Below are experts of layer 3 (counted from 0) of a mixture-of-experts language model. Rows are named up (a neuron's input weights, with its number) and show model dimensions 0-127. Each number is 128 + 24 x the weight over its row's rms, rounded and kept within 0 to 255. Numbers have three digits each.
Before each expert's rows: a language model's description of what the expert responds to. This comes from a sample of Wikipedia text that the model never trained on.

# expert 30
What it handles: Final nouns of topic phrases and section headings, such as career, League, education, Cup, Party, army, often after World or National.
up0:117145096145063121126183084091147138127127144102107107121143126138104110151130193086125185136107112136158153144115120142130116129144124171102159140159178156153126107156137134105117172141114107104137136178124163162131125133114137156146117089155125110115129109115142121078168150129093129120124101083116157127137146117112078154132131093136131148119143154131117171109132140139130122141089
up1:116150098121140125045111097146173133130145130130125136108130145106151138140164102144124128107120169119100119124109129129164157139120121116120103120106105078109116162162154124121166129117119135097127151124128189121142133102128121129089134128108153142101139146107138092083080129135116095111190138140114135113101080107093094119144109114138174146127095144154106175138129166153090114102106
up2:154119144108184150129169159152155100149135128135116130154129074115131135128105158169142147145117142160137097109150121107137091146100106126091111168137133139100145080081115106121118124157161167120134157124143131169151128144124107130097104140085066128153129132158129086153103119111132146124129132139098117133134182150115170126153098165077111117152137108089122151143106148104145130121158
up3:162110171088125091130110122136150136122104150143084130120148113145154097124103123122137108132113149135119133138157144130133168137164126182155161133069118136141141182101121142120135154160137121121129123109138143136089121100115110170137116121161113107069136172160089046150100125089160109126119172100135126099165136146144089126127133114108127141112136135134119136101137139157118112094089

# expert 6
What it handles: First word pieces after a space, such as al, pre, cl, ne, especially in species classifications and scientific names (Neogastropoda, Plantae, Eudicots).
up0:106133100122131141143128147190130150147126095153094132147143105123143152143128098110130130140160159122096139142144138126098088178144080141085099165151116148113085084133131154094151094084117120113159100112125164146136130161121117121097098131106138105119164107135133123124108157173137180143125106157195137181148134111144160105111116123129112095125098143087109130103134122145126103128136
up1:137133125121150127123158188137140083142104146100161144150125140127142137144142117122182128148146160122131128080120139191096150119150079165152118114114132134123127105109129107124142172085128144120140095113110148107114092132138146143131153110144131106151129103120123147152082103133147100191124166127096112131129129039103109106099150096111090131140099146142103098154127117136121119129095
up2:139092123152123137129200141126133132132117125170099126118155108107134174100093093138087153112131102102161128157128159112146127110096133143110136110136127153143123119122149104134118118130114123085109162098126139138119128134134126122139115124097092154140101080131166121154140096155106156087119090151118110111088103104160170135110130076121161153107128154110063092135152155110071124156126
up3:124144151161108127137155111138085130190171201120097129128103139157130175112114126136128126180119137093116119155150111135131142123159137110176107122158098125150111118124123121098136121071154142130128118212130155134133130123124133136160131125134145108120140132125124119110171134152162106143145164159122127129159090121140140144176128101134120100138094109096146104126167117144098104091094

# expert 22
What it handles: Commas, periods and connectives that open a new clause or list (as, when, where, while, until, including), often in "as well as" or "such as".
up0:173122118108080132150120105153171085131157127086148142138103094133113138135124154143155164160150110124126129138097146120114109109109140126179137151115120185161158134114134135134165141161146128136128148225144098158129136124138131148099172103143098130156129150120128112118132128135134113111115108107143137124123131109129168130171141135092099129113106104070143185137093170124136125123116
up1:120131121148160110131093125163143137137133126098116143121117132118136113172142068108146173126105121168224120119105107142168139121111150153102167132120120102129124132148122132083129130077145134113118110158140107152103105116167118125119117147141152094099157129087144113147150141136126165123109122141122061147071111123121147111102140125137128152122156102179116099113123151126160120169143
up2:115135114102090111138123109159141097129160188128131145133121118144113102167151104118145147160093107113147145117149130129106132139121145141160152109132105128139119118178135127069125141118132136145180113154155125083111121133131129112132169120138114111099117158099211142114139099111107151114113108128086167155173105189132085146132112146104098178131114146106119112123121091144147134097139
up3:078136140084166143159097108149127080126123151140126121118127146128094110140111155097102070105146135124111154080148129147067107142168114154132172138097139148135115106117151170090077159094095135134143124111095130065126122139146129132100145121130162131117150080100157122148094121120078133143170135117148141150114152128137107108135127137109136139162100118107124118138145119136152155150111

# expert 0
What it handles: Leading digit pairs of years like 20 and 19 in dates and ranges (2016–20), plus score digits and percentages.
up0:149110148169099162116164136143106110122154141126110110131143083156172146118120150110148136134155114125129142120162161150133116097130164133118128140119127184137109109143160127140138105105116110098143132156106155090096117114096129175160189121104158163136125104117173128123126059118146106094118162155127168102146111135127162155063091135118132141159141149104134115093128133127105159140115
up1:164115122081104126122136089139148137123112145183145109161122095151132127112098152130179139144116119122123143139157112128157127139166145105140148125140125081153142115089100123085127158124098095135151115137145129138128155129168118105095131151090121105100124114134184100148142147189141132149129105134185096117160166141153161187126120155174100100139146115122145155136161108133140101116126
up2:122103151142191165132066144097123149116136111144113127109172128108143155111093136102172131118117155136132143168133115125108133149141128111149168128135138118127144199132118148131147144121125124137116083123148145152139116139125157092131129089128099136114158123137135100098159108167180150140068126131130145144129128116147171122155154139123095126163102144131150161096132134135163091183174
up3:098120139129114123147101156112136142132111111160113142122109091162114132156089133157178147084133117165123104096106138112121114112153124119125144151140131065159084089125153065113150169136134129110138109150149137121066145119129117136125116117170127145147118150119121115113126152159146158126155075143132123154117150149119096125116138125170151132068152139087151147119143183105156125088115

# expert 3
What it handles: Common nouns and noun-final suffix pieces after articles or possessives, such as company, film, career, manufacturing, writing.
up0:138137130090114148111113130120152122151123092074103119130175129141122126066122133097144137084106125099143098117151143075123116104106086155108124119112145141134157096071115116109111108163148136084124162148153084168139118130166135090129114131090138124169143120119129122104139108129118118119091136121081089177072158098126125149098098142114142146118126152118106133155140134104154122131156
up1:095149138131104136105163103120144131166111170148089133130161116150081130134138105138143103155113140143070110076100122147156088143136126160128162124128141141114128113101162134155167130102135148098105080128123112071111104092149087144132143131108136176178106125113146157157110143113106125122153130155147120100114100150108135115120120121132059116129159154107118134142119127095126156173143
up2:117149105144123129116099126139177115113134144130158094108155159171152128156146100137118134113142101136131128184088131150178095131139130098099133109108138093096138132144151156122105123154162095155145096131087117138093132106178098141119131131125129105084108110123110128126150150159164105142130107111169087124143147105127177133085116145179148179146083148151168142131119142139095143141131
up3:113115156191154100096074125138132163115121116139149122133143177140146076131137125158134115132130126108146106110115130120097164133133159121097160117158080088121112113154112130122123191160162114150150103120101114128155096142122154107126100121115126112125128149115115154123199104136113126106117128147094131123124126147124101131118128112154154173124147083123162187141143096131173132128080

# expert 21
What it handles: Final syllables of personal and place names, such as ville, ston, ington, Angeles, -o, -y, -ah, plus last table cells.
up0:168131118096153145223123119178094107141137114144143139155099099124137140107091148124123107190104102118094117155110121158134180116139142137107105149158169110149106106133146146164119121157092115089122121111125097109126112136142161107088079114155136158134118110094107102093103154131140111122133107168096109106134155126136119092144116155144134134102138151141130112114130160097126127116121
up1:145148175161124147123118151108161155133139186152097121154137133112122105101128128130160135141129165156083110153152133116101096166123149178133117164118099150129156116107137115114115123128141145134117126161164145152088170120134193135142168116089126122127102160124129087111125084132103120126136138132113139097111101164104149119103115145106147103185176142138109128151149155095170115142157
up2:113144099145152106135092108135123115137100116152096109112094106160088140135141167077131159162168140128126140118137134135169133097143137125150152125145094111121147133136126173141139159154147138191123146113149122151127181129128118153089135131099155155167123134126107153130126155136191139142144102137161123150144129122110108120140160150122127119128167084140099186186119173144132133080109
up3:101130169113097119107118102128114102127145155165092108074105175152147123122105179105159130162124122126092096107127134128162178129174107136110114173143133125150135136118134115117115126118146127194135122130107125141145100126111104142144086119127120114133155106114118126105076133168095114113131137111120090164165117152166125111111148166109097093161137124111100129179119154152128115090096

# expert 14
What it handles: Colons ending field labels in infobox-style lists (Producer:, Vocals:, Record:), plus table pipes and dashes between entries.
up0:126102108153131130158149076137157168124131158154127133119126120111178112104101136122100141139132117109164120127146135134103096124139106127112123138160165103116142068092130130186111142132133122032124180126128102119150143097145126151130120100092123123135147118149140143136133116096128129114133159156124143115137143164167110119156108170080142110135151153129103143120134143138152050144126
up1:113148129107165117122119137104125125111111119139118126130115123120120141112147142122117135154127128130098116123163119125142129147145144129141187135128109091146080115109130189138126097066149132173163141132138141133108118156129153146101118132161096110125138102165089130148052116125148153114160071082139128129143120149093141132138120167101129133130154094141171096102141062129135061128135
up2:115187127145154143123057147086159092164142118162090127118135150123102173097106109107116087126132144095125100099118130119127155125116125124112136136140102154136137101127107151120093088128122121150141123156120129168106113130125153109124110119154104126131135168128139080124061074142112149117132137144187147092131146113130125110136116158119129107098165135132149119141181164126143115173143
up3:117132151130101126132070117082171142107130128133120131134133148108152128130157155100098121138128080114175105147165151125116120147145132122112152164139123154126120120100133150152096146133128142167124094139116132092118142105136139137116159161146129102066114134135113166105140150181135097074089130142132142123129108120108130181116141119131095121118101164195188100185133137120104126132126

# expert 47
What it handles: Opening pieces of words split into parts, such as pro|ceeding, ab|ilities, ag|reeing, and capital initials starting names like C|arlisle.
up0:135116124131148122150100111175111168118134101126114122088133098111119059163126085165134165121148124104122123124129129126116140178100164119158185137132131123087141141110109157172187143141188124125103120132132116137133122130112159119147066150117167167142111098103093098130117126073112091164119109129125105129127113113102160126104143134130132151121119166134119124142139158102150141107134
up1:147128114128157132122148121103148146117125088103138142136130134126167119138149101151106127154107044154127115141133112123115136130158118142133146135126078081150125168174165171106151150127115126141158119106150090144108107117158093146153126134146112177122094132144143145113120139187162138121147102106090137071101078167090147136154138140152147098128159142111117149135100144163144126128107
up2:138087118092117130174141175141139149139116118127125130190114143109108126164120122129147141081222134121123126137162158129110123124104137151118089096125134124139099148124114137116071160090097115116124160162139117138134180081089135079163153109129131134116145143132115109088090109089102090125156121148117141129109134102112115121118137137137136159139131149146125107110145109176132129144111
up3:116116112136117143174087139089094117120133125126156105171149157133109135096079150146091153164099110098106134118138140134137138095159141141130096143123123112118134149136167126097150086132127141097079156120082129097081101144097097170148120122107092107117115112131153118139117124169125109130165122168134143113117111165076123121107095071141081161143123099121133135129121150090155118130112

# expert 40
What it handles: Consonant pieces that start a word split into parts, such as w, v, sp, st, expl, c, as in over-c-ame, har-v-esting and expl-osivity.
up0:136171140138146138122090110162138127073098108144155143127148086157069124131159131094144133135129138078168131106152119112128149164129122114061142113152146114123093160108131137068150091099110125125111154126167145134191120171125141111138075106138150141116167127141157137139132133091139099151112140099152136152133132142106112144142078133109115088149139135138113121116104109146137112137109
up1:125104109152167132112093158132188151134140136104112137165134163150062092135135143172127139133105133098138122115189152156138116161122153112110115153127105136123158112159155082145105126125122102137149116133099118097101136103112146118151135112150096122150150145107136136133134115131128162146086156106097086090108075120087085111163107095130137140115115104136167116128103136111138177103135
up2:133114136154086126160148182111133129113106146104143131161097160130121120085168082190134147101127102135141107134113114143111120111122129149160106097107101133126115139116132137092133162122171117144121116091172134165129111127128155161157100151132107156129127137126110146146113138125123119089114072120080147088117082152144135122069124136147139147127102119132134090158140104167095174160103
up3:078083129131075137153160155114130109181125107126138120086107108111072145133139140134133120145149155094122107147163161111105130106104115148127129097130158131107114111107129127116134143093116111125095179167090131131143148126136134131148132144139123131130116090070156126142130155103137108140143046153096107147136137154156076149158112097109143168092120139130112127125113135113129101097163

# expert 11
What it handles: Commas, semicolons and parentheses ending list items or clauses, plus conjunctions like because, but, although, including.
up0:112127112121131126158152107112161147149113125132144136111175160142137136105155096113113146135121090119164114099115113138082146156128114171107158137100110090122119143132149145126132163102157111158147073097139099107129166146143152143167134086152163124103144173143101162145150143146080110142137174127124120150099099075113150114108160115131128111145113155183130102127091150145159093113153
up1:131145126129172124144097148116108146122098100116101132113110113141135097122139154103151140085162087142146151085120118163131186107123149183133112144058112126122108134127156143133117158150121117102121096049104086119112129149144125114155110105103103146098150149146117126122128131122094128110140124112150082149145114112153128091136136125158127139120132124127118118106152084173053135128142
up2:110143108099105119166129086127119070113081114143134138135139081121114117116208162111114126147111147107108138098146120119116159120157152138119122158140180118076130134113111127098124123138125137106178158161122133125141163153154115197115151123138086127159155104090157129108108147133128120148135147100143134159138128114131085145140170113151126101153120113110132113147092141136118102170152
up3:133088107128071112104122126127154191131131153123144125126106164136088143100099148114133134132153125105153115117091128135146169120108119111130153176103127148168136097128152131107142157101110120139164087141105146122142125128143099110135161156156158106142139139108111143130180176135156124102094152148126129113093083107120083155151096137162087145135085132148167117149119168134120136126176

# expert 9
What it handles: Mid-word syllables in foreign names and words, often accented vowels or k-sounds, such as á in Viscsák, ak, ø, akh.
up0:188088111113165121125132150125136118115140146138086105149104193163140138147133132111153150114170109100160143140169102129084117148112159152105140120150125120139126144087126121130106100149113127133151123110152137173157132149135150146087123100106142108171094132119180160099140125073137095139068140107159123093118105112124145144117150132078140172109155119127113104121150127131101133123128
up1:144163130120158147125111138154126113137101147124099145105125098109123110116101146180146165122119146115105189120103103109071148134137105115141123128170130086110139147124132117145120082125127137117101130136124143150074091099095102152130150099120129137126092102119080117145143106151162129165137154105116109166085121123112128085094122195141112082171142129120147164150136132095153107130142
up2:142100130152119130154100143118123150109118126138143132168116128123139152120166145164131122137106149090153121153124137132109098140133156134090118148106153116118111149146122141112116105099120110133112108138184091114155101112181160096115147139118121157155119116120145110092129122136071181095141111177135155092144118113200135159115064110128136084117135137160124160118086119142129162171158
up3:140121131140149147095099132114149132125107103125111128107152146157063133114162098108112091137130115142115118172138132151128136152142114124093143134110109117107120118072134108122105100170164116139156104133137099123098158110101084137167130119142117113117133086098098087152120135163144139137113124125116083126162107132124156117101161190133197153170120131138161188156119144134127143105103

# expert 5
What it handles: Number tokens and digit pieces in years, scores, counts and tables, plus quantity words like two, several, million.
up0:101145161063102131144085098107140093137158108127137156165125145121109146109097137177125119136145118120106115115171136135097124106129122129098142107149153112157124153171123123126148105167182109113079166104117130121104167148126122125092161121118138109119071113146112117132094116138143149117163149177103115128120116115139188148116128109103094124099101136145184112154122131133120133150089
up1:143127119138163124172127149115158117137120117149146138116135129102168126148116127075109134096138112112134114085132142132157088142120150101121108070147142159102127085122131138131205090135150110088122153118137126168136115157138136161076152121129139178134123104153079137154138103127123147132123136134117108189146158087166163114124148177128094104132124137113144135118120113131123133174164
up2:172133124130138150123129154077131110127088154124110120128142051184148102168103117106152155124134149147102136133119151144166129114124147128129139143157119149112133131137108125106127116122100124115179140158133138137109135131111144111117166081115141143163100117120127130146131135085141165125086135162114155169175145100158127151126151125160127095119160109068113135115206126140106138104148
up3:115156143142128114118120143132161112138098184133097107129146123141176158125127147133158143142117149118117141141186141118150124153120071101138136140143148157179138092063149162122085160115086135124140135096095140089130138128149104118139165135116101141131128104135166140120143136134118096120090137117181140116164119073145111120134130143088098124066125154123152116105126121131132133174160

# expert 48
What it handles: Numbers, pipes and labels at line starts in tables, tracklists and infoboxes, such as Apps, Preceded, Region, table dividers, and list numbers.
up0:149112111180125121103107100123130150089170116167065143112132190113127134104183119148108109121113099139154137166096131153145142162131140147121086135125140143130085141131127147166093127137121154171128124120145125127144125083121104153146119153159125126166112140145067159145145118152095110136112093103140095145172134119109111138109121095099117132110131134120140153135153136159168076145142
up1:101176144116117109166129051129143157134118121162134127122160135152157130130143152103106120065126122142146122167083123171107147090128154141105112102145134135116082127181129117103147121145180074120089097159148136113114131131106150102098128136152157128125121110103121123135133129096140166128084092104113117116137142113144120125121111116164117139118090117114143107103087136165109093134092
up2:138152144164140137133090146103104061086088129172143103142133125147158122150059134133139128129130139057112138153160100140143095132148105097130149104150140114133121079105145145126115102142138091094190126138117116121140136161133120070130129139135100135145169127115104144099108149130173126106131087139141148121140133126170139150113090138136136155130151112139104117105139127144114080110114
up3:128095106110088127156104143112159134124145167107159135138174145101127152182148146115123155146120068137151142142132126141113122113091111131129133096136144174090113151123117114156088183120146111089161146103139122171112133130151132178162119110151138126104126131088123129109142110063110132150100164120141103103104142120118164107127124120121117128142154102129180134120143192105134098140133

# expert 43
What it handles: Pieces inside personal and place names after an initial letter, such as J-ai, Azerb-ai-jan, Cz-ech, K-ate, plus first names Steve, Dave, Chris.
up0:145088135128130099103113115085142146148162138130128133154157123180126132124166108128136146172104182128099123111132123160140163105135102170104117123089129113136138128141142185137137138118129140185108114152134118122163143152104155165119100136109168141132125168143122106126132122095145119111147126092136157078117185145075159122106089114114133178118094155137130165131129170137123148121158
up1:135127151125160134136168127083182116133095176124125121116097205142082151082196115133124127092105142138065143076119132118157140138117136160158141113080106129118129147126108127138147106107098176132115115128148129122131122102117124146136118149169105118148113132155117140126115085109106139122091148134160152148135089096078143163100136126113110141121135122160147127134118115133147123133113
up2:120132097159175107069129148154150067141126161151185111084088122118115114104154130083141132137069121095109130124157126130131143089096160144157119127133145126072098096158152149141110137092154138118125125156095138165130131122121153140117116146112086130133102133140115115129115131090087111104136107129129134113145145090094122118102093114156121148157088109140144089130103133146118155145128
up3:129163142102101118092142149090082108124131137149103121126130141147118109147108112106145101122119138112166114169103146102068137143152124121087159067133094129134122143110127172165111092122107155133117107112147115143072114134182139133120193116092117156125101074128116162120124152118118132107149141128145090101175139157138131162115134126160129140138132119140126136166170138139150152112162

# expert 19
What it handles: Capitalized words in award categories, organization names and music charts, such as Best Supporting Actress, International, Album, Music, League.
up0:110128118079172116126117103146102106150128144125071109119097158118129146168068145101146168109106107132110111144152124080141157174133114141140172136101118090137130120115112124145153119161142132094132132150130142138114091110124120091112131112177091133168064123120131164157107137149085117145077127106124100148105102132125142105122168128116113088130137121113081137128162098119143138121117
up1:112131141139127150161118170119132148106165129122125108153098132151089132117134129147147167191121129127123124149121139147175086218123143108113112131123159125169101123145134149125149152125136111152147138154063148143151127110164149119177167145053129129114140108127138164136097115175139097127147154093146145101146126135140122141131142083131092113117127134132148135136122120145107098100122
up2:094122113087106123103079166110113125143129129145123114134118142144114122153139162096175139132149112172197115142159119164128115147127152125115134126164160176103102072169122152112143107132129140143123108146071124074103136111151168088116148094097152147190153115135105133142140145132120115147115115124162132135153153126146110128118125133129164084131152116148122136133107179130133105102130
up3:158109107131112147140132136157108131125119138146122142135165115146085119149135091145134107141138154141091156107151098157162128123135127162114169102143153163098142118192138153153137095123164146133149133124128146141098125084075146137087130126132142151168114136081145164160147148119179142102096142132100122152135144061152098150144163138149115124126101136091081120104111125125104126100165

# expert 1
What it handles: Leading digits of numbers inside wiki tables and stat lists, such as vote counts, years, measurements: 20381, 2,162, 1949.
up0:127164140112114135158157148125100138141138143151094129114099092137153158096096154112146144115142140132104149126120127140138127096178134145090151121141106123121131128150104178099091103158105115101111143104151118165127127092104059107121150097095122136170125135163158096108139088146159137125111092142118139127115135129140081123095118111164174121127168088118108128158152119146090185111109
up1:124167142096067142145093089110098107135110163145101128138130134116108120131081100099106146126115148080100127126106111128141116147157159184145134144116143114108163121096099108110140140170145116107121119149121130113108131151097109117123126131167136123133168106175194085136141151124103135107109084155148138140067140110133119134114138102138082164121175092101113131141096144127134139131120
up2:139134108100096139131154140134108152118120130130137122127115094139139116130135115181150117140142137117124150161130161140158116138123104146104116165099115139134153163138136171115179132145122150140047081133132130160102175110135140089103139126096144126109119126155158118110143182149168140129099121123131166118094142114125100150104157110163152178110102131118087125141146119128099199092096
up3:123109097109108122157145092130103147140153154059101130115136137118106144153076088137126133126117091093090142144105113152123122133134175159126126157126171128146164116096097112128140121180137128085071167165121104145104122109096150117149106101141098131132121127123095107108163093111111130097137139146111124109109133161136124125137150119143179113124140124116153112093083176157113159106140

# expert 12
What it handles: Geographic and national words and adjective suffixes, such as National, Northern, Island, land, ian, and Location in infobox map captions.
up0:168163119131115109119167109114130111124142115083128134083139100154092131157085114093142155136155149154140117130156092122116135086118122153154077154135134150123144107132142137064160130133145116146122188102135103176134104140137127133112145126108097111189103138210145112132125107127116147112107152100131152160133078133136086142114146109105129116138146080132139113115115122137127133142147
up1:172147138165133113153082144114127125109146120141136118118121078094148132111118105151108113150121127124181100103125125124118190122062174146133146137127130096100133134117119087116088155133145125106112116177132104163088149149074148104159150127111054104116126126127137133093113121136092132127159107104096123107146135141097159129123150075154120099104126117129113148141102136140113138108114
up2:120145130120163115144123126144139168116135095140131142156164165124122091103123127176157126115107083102136132153101140145124083136190122086138141110130158148101111120144116110148112103102134113141121104131138155136144159099152164165182088107092149127149150150114144132131101115155164125144147115137096126102111097073126156101093092137126129121095079109103137110139101151154101154077119
up3:160098089138098108147159108112140123118133125090120128137186140124117108150105130146153157130117126091122114105174152103117075137153123153090111080136129119148121121153151107094120150098145118097143089128128109125114145128178170106120126102120115125131162113072163147116131121117160106101153159132125118056150117134143128127075175153120122136160117125119116181088125127130137091148129

# expert 33
What it handles: Commas, dashes, pipes and closing brackets right after a name or place, such as John Edwards, and London, Ontario.
up0:160095093074142143139147116161135115116127082131139109117123143118114136120107146112121140148183114099137125106136135151147161101135119089083128167127108101160124106080170132109139150163134115136108105124114120149116106113110156076117114136151110129133125146103130161195120149104120137137179123093157143109106125162157138108166164127105100139093142172121162149113128114131190122120158
up1:075114112085136129114121135110147178134107113171119123132119156101090141103147141116112103154163111136122113130146148122144129119144169146136177119126100112076131138104139108155082135142160130138142105131112109130119118124146107117133131125135129053119118136086088150088146120164108116088065200137108142119123125168121121156116132151126118100147156165162144150109125086115121145121108
up2:159155103155149130142126107122149142130112123108131125124135115150178134149138106122123128068155135112109113135133143151162133108073115107116125138101119163158119119130138145093134141161144111084129106162178133120113146106090160098102086130131132159125089149126157124162099122079138116103118093168090172124145089113141114132102167092165123171111158100092122124088138115137171121103107
up3:102131067133159121125137102109124126121116117158136131105141118151129134110122123100116127120123106091156111081092143136165132107116123137113150146130146107123139122146102161095111093138146116110081164115128092116105115123128139117131099128065157142089156157142166085162147107148107130138113128124158166167087125125157089081097158139155122118113173162122137124099193103128151086136130

# expert 26
What it handles: He/his/him at sentence start and table header words such as Year, Rank, Candidate, Votes, %, plus the piece "oll" in Polling, Apollon, mollusk.
up0:140146161145130148143121135164119141082140183155101123103134175126201107123128161096129140139093091120095153082146163146119123142114151135139167110179081114122076126154135130123117145152128117113097132127141154183127145143127143116142112098129148123173149102147076106152096118168156107099119136128145107100163122120146125130114122119110119128107155103155125133100111124167118151113094
up1:135102117164126131122240081141087107121124089126116128130148114132118135136108149153132107105183167133150141118130132154135115146107135105097154104149124089134109113153092149125129134140112099117106061137131135099117131077096143165147133161161155123125079123146121115111127134123129122129114145119098106121162133152134114081126127132155132120142099139112121169155132161139168094140139
up2:114146131116135149116147120115145136104161105109120101090158110171104101122093154144165120096157120127077139118144154130120120147137140133102140176097131118102082152158159137151166107113155115116147121124117158101112069124089155105114151140120091091145105141126129161111125071169129143132142140131122165132113110110099112164144146130147106088146054141148147126132084149169135141141135
up3:124133108117142157129095099127168145142140133182095109122115088148143113171093129128129143139126106155163139154174128130135117143123084104112083102102086133117119135138100060147112163156150137123124130138170102117098133147155103104163104123144116183140105134102152093137131122106119155167130122112117126115132189127148166175117164150099125144166123104123111118118126110147082108149128

# expert 25
What it handles: Middle syllables of non-English proper names and Latin taxonomic names, such as Huach-uc-a, Bhatt-ach-arya, Kamik-az-es, -idae, -ensis.
up0:122130147114144133143105145077121118108077173131154138093133133121128126095132130153148133154099139126173127119155093134114151157117144097115106157099100121172106045144145128128168143123123134161112163117113149134102079099169123106171091110158132148129116088148139103145132166144121183164132108146111125139111172169110116080117129132128130154105138131138146137120142097121139164131124
up1:121124106139121108148112144102128108088158139116182126118065097138152137105122133116155118150116117110103137139132123136122146117109158090111107121134136161168119108141132144134088147139061146165137135118145111121196096109136140194101135140153086179099134154167166155155140137083141141113139143096104144131111142134116106143167125134146126109119147124162131121152080130126143183126136
up2:106171106071142144190115107124112129123117137157139109147105110146138126130152155131118115101111114116070162149141120127085175102186163138145119086136102143144114131128119126105110148139141091081162131088111144126113083090097131124144123164125148180154124126097142141135153156167090115136135145118081142104117145126144163111127103119110135119112116123155110103111090144151095141148102
up3:145158131136114140132119133140101105130173137086178151145123165093131108100091100085086134109111187151095122114154130135140114110136078164139117109087158143112132138133133087130108133106114147149124142125131097147126114155142055168121149090146157157116139159105140088103106110109130112137148106144154165112080099144096086148122144155125140140137127122147126115116121093123150112116167